python train.py --scale_expert_input=true --init_std_router=0.0078 --beta1=0.95
Below are experts of layer 8 (counted from 0) of a mixture-of-experts language model. Rows are named up (a neuron's input weights, with its number) and show model dimensions 0-191. Each number is 128 + 24 x the weight over its row's rms, rounded and kept within 0 to 255. Numbers have three digits each.
Before each expert's rows: a language model's description of what the expert responds to. This comes from a sample of Wikipedia text that the model never trained on.

# expert 24
Middle syllable fragments inside words, often re, la, ro, ho after p or c, as in entrepreneur, displaced, improved, Phoenix.
up0:122141102119139114125154170098147136114098113145055113182128091140120108139114120107103109129153101158118100078125155127141081134119116110095159152099109149108145133120151101156101139160118102153149165152091154110133173143148118100122116121117095156165127167112152140120155136148128154110110111157152125095129118157139148139132119142107133147146151091162130131137104148143154165118068099130141143106113149098101125158121155170143191146116155128120145138130102128127111106073081097147145138100113105116135115081117122113115105113157134130133085115170113142177138104070145137137

# expert 32
Vowel and ending pieces inside non-English or technical words, often accented letters like ä, è, ς, as in Universität, Encyclopedia, Commissariat.
up0:177124105117119117092144134133122101084121149122143132142149124113128068138137158136147134135145140114151134144140132106127159165108091167166154110138125153183146123144113167115131115137133128128102177121127158160145131128130109054167117136138118104110174153142168135112117175095122133091124121116110104122132133100078114152107111151157111145123092172108113088139107099121156100084132114119085082112123093157139176129138125140140134132112095100115134173154110150147147144150098171106137118119097125107154137133150150143136124121132141182115098144074141127112096107182122134165

# expert 33
Vowel or consonant-vowel pieces inside Japanese, Slavic, Arabic and Indian names, such as Ishikawa, Naoya, Khalmurzaev, Islamism.
up0:080145161113137164157151148100102072127093121160101110106150138134129123099122134156094140131148125121153149134136117139138121146091095094104139108119117128113122097124103134101126127133123149151101083152085122109119119145126101140100106104096139115096103116125106124112138164147110092131135111106136127135124199139179123188146127131067174113073130108091144104165139130157068155151129123158155136162150102153144142134096123143107152144169132117118122125142160140157130103109186151114099114124150111121110099155113131138117145130148162135082127117095162100126155152098147170116

# expert 3
Word pieces after an initial consonant like H, W, R, mostly in names and table entries, such as Hangzhou, Houghton, hockey, White.
up0:146154125158132089157149113086104149148147181137141140108098151129109102137167111141133143115129100113110174089134126091091140155128130144127162146086134149109154119139161202105070122136082100129122138092161094129112093129108097107181106116117117150137139121140111151126139149134132113117129115166103142103093151136150135117168142113170131150165119158129138112121111149167131094125155118136140161095173113136148116141115110145128173099130135147091110157141079128179111119143100134110117080159140143143152103164144117105148138111162099160160143128147149080133151100109132132134

# expert 31
Leading number tokens, mostly century digits of years like 19, 18, 17 after in, of or a bracket.
up1:150132109089139065138164138097137135126106117156113123127172132089135116122112074146136101111135150156108109131100095120135139131123112137154152051166148106123114144133095133113135108135120114138117165091136166138112113154162152091103140124146134102122124122130137110072126162129086075129114094135166072116110125156129105128097128113123096136145170129128148085180111134098113090132166124138107100180085107095118173159123117112129093124124109136143113125102140151146120138144101129136126092125124157143122102143129090111140152151130117119161171089142084138108126157106089128162

# expert 13
Month names, the comma after a day number, and "in" before places or years, in dates like "1 September 2012", "October 20, 1933".
up37:153110129144151090159129118130097100129105142156131129134136107152193115153121098136149143124127172106121159089130127137105098127133115107120145152141147110142103123105113176122171115121089141150099174164116116149101117081122095129146114122109116095110148157142135151121168136120133116134144104130120122132116124090095143144123180111117156082155118134153130108116091159160132133141124142182150157091142138132121116133158103132127135134116124165110131106172107125168133129125131104108103132167134139205145126094145148066207107102130105141088091120149133108109169153111140176134

# expert 11
Field names and their pieces at the start of infobox lines after a dash, such as Namesake, Operator, Species, Total, Country.
up1:134106148150140126079114156112168124073096110107103132120150144127131109123106149160129162122170134106139126125109124124132182159133117152067118137129080111134127130094116159151110192108154148108103162088151133203114113122129112122147131158145084129104141099143108162152104100094128140100158084153118134112138136132126159149140136165102122096147147119114137150140166144088111168138097132136111154167119146113162112114158132119124157150135100144112124131146097140126119167101133113152166160118118151200089123163120125128083089142134134148085146104130141146129143109118122104141

# expert 46
Middle syllables of common English words, especially "et" and "st": appetite, appetizer, gastropod, vegetarian, acknowledged, lectures.
up1:144120176115076117142130081136090095114117156090121156116116168139116127123135100097098127079083107126144123124145148124098120127164096136120146160153096097157126171121145154099133128111149090124168117134170158127090131139144116105103136079092126152133101127144139150146101127153108130101106142120144134134161108101110152147116150131141188141156104129132099144086116148141085113110146120168135114138156083163149130116108118186127173139120122090105112113103132111140147151155114142095110115137145114092133105146089119115102086130136179161118127143135084123108118106187150104141

# expert 38
The piece "or" and similar endings like tor, ator, al inside words: Glamorgan, memorandum, Longhorns, according, historically; also titles like Minister, General.
up0:113109162116090124094148102120160153137130130153106160134151088122158121140120099146132105091133095132115129119111080117133131131072142155195136130128125130100150103111119127071150129171107127128121150107113138097126122147131115095103143154182165107112168176153101112116151138143112138116128119191175122138136126149075109136145141132121075097163165118133123149164154111118142130094093113140092123110094161133141140154132161119149151127119125135158116088143154145116102135121135123149157095115122093141197123089165133117134106109149111137096170166137134110124099168107126138116

# expert 25
Word pieces with b, ph, mb, ab inside words, especially o'b' in obtain and obliged, web'b'store, Shepherdson, plus some scattered pieces.
up0:110121140092123105138121138156133087099114105123123126126096093121126098110122125130101094153148107163118064140099114158090127168135169142098122124139118153177160107128126150052132149134101137114177122107107138106115157120118113083140123117114137124194138134121103135128126143118127131126113068119144100110121065172125135094118129136123093138150153120151097109152134151137117100134151103118128124087141144112102131088104115122141145133109089121123122119157110132117094167135131134108110141085160184119181089111086155138136161159117160145127104149126152118115173151139167098150

# expert 14
Word-final syllables of surnames and proper names, like -der, -en, -son, -ley, -ford, -ker: Faldermann, Serenity, Fourier, Clarke.
up3:139148078098114101129149116110158142102111149124129157127140137137125087095132108105131125163157137164129142083082116189134078142120135113071126138172116159142139092156090155121100117111088149109103074122144129153116109113144152148124114140165125122147129116157128134117132149142117190108110133123101110184143138136110063148166126084165110128142125129136086175128157115185123138106122109153117132123138122073140120107134092158142114112154107129132158131091120120106136133112145131088166098148073101155117109129135142137084137119098123086136146118134141130103125158132136127116

# expert 23
Commas, mostly after place or proper names in prose, such as Frederick, Maryland, plus brackets, dashes and located.
up0:128136121160138103100137114137135122152100108116124183126128116103087158177136150105135116173166114132147144173150112163094150115139131149150089143114134126129129132130122117159090143150158155123118138142139095141160182138114122103144142116164129129147132134106077085117143113090151085150111111182150148168119148114147088140117088109137140139113122094137110095111129092108167066106150134147145092136102197143094122130100107119130157142172150104152106137136089104165131110122146097112122110087143135121138137096137136147157122078115141103133128122158110160088145174120127142150

# expert 17
Full years or the last two digits of a split year in dates, citations and tables, such as 2015, 19'46', 20'16'.
up1:118138133148125116125132150131120105150142163143121140074087128109165168152167099157129127137088100156134121137127099092106149163167116173117152157137116122143153140149123128168162118132108109115129103174173180109117129133136140139129171142061121111173148130147107153154102153123120128099087176147134155121128116108179099103139127137110127156095091118093117099104165130092067152131130115147126149101117110147166140136141127140155135108144106141164139118122101169120100162103127091172120108159134164150157161104122119145127140128107105123111084165105146118138156149135143148159

# expert 15
Plural and noun-forming endings inside words, such as -s, -es, -ation, -ment, -ence, including possession and industry.
up0:076109147149098131162130123126112084140129100125109105141141120135128119094099123136159160117123129096124058099128178104104113116089154070138119089143090160113151129077122139130139143166120132153153128180144154145130100145149127115114134077115145156109123143130181125131134142121161141089122137119142142097114107116127101100075134167116125164117126081127091110133116153140128086121120136107074097135164141147135127143115153120117085158135131080119140118115113118095168113145153127118106124161165136098135115125081097124134149072196108120114129122121114140134120117132093142134

# expert 2
Short syllable pieces, mostly "ne", also "Be", "Ne", "Se", "be", "pe", inside words and names: Gram-negative, None, connected, never.
up23:107125140084124101133152169123129143130115136098131162060142133111120156106156158095148091163100164135114145131126118084101135152144135145167146168141098137145159122101139107174149097171137119110075130199158124152116139141136119143195138142119117137100144101117138173114114131104140124135144136146139120121130096125134132156148128138114138105179112135138136103098136137128172118120120121097162091123180144117125092113158137183107131124141114125100141125146131141107074186139158145105117119119139137106169139131146129137108140116117151127103116118129144101161136044090124140130

# expert 42
Inner pieces of Slavic and other non-English names and places, like ov, bi, c, St: Stosur, Bydgoszcz, Maccabi, Kovács, Kernaghan.
up0:097114147145150149120156128136139139123068115127091147152129145104153116130123105133152091124138162112116093119129128123138164175112138146137112090160127145098106121131119173093096142138141183132146178130095139126125129128178105124127095113071091126129137127124143077104128149127160121124119104125142143139157108132093100137086116099066131176104129125155135120113105113106148099147109140137093106140134086089140123118128118142157125120103161120140143110174087084127120152172145129154103131099122130116122094113148176103070100103099090097152088107148098117150117149094118124097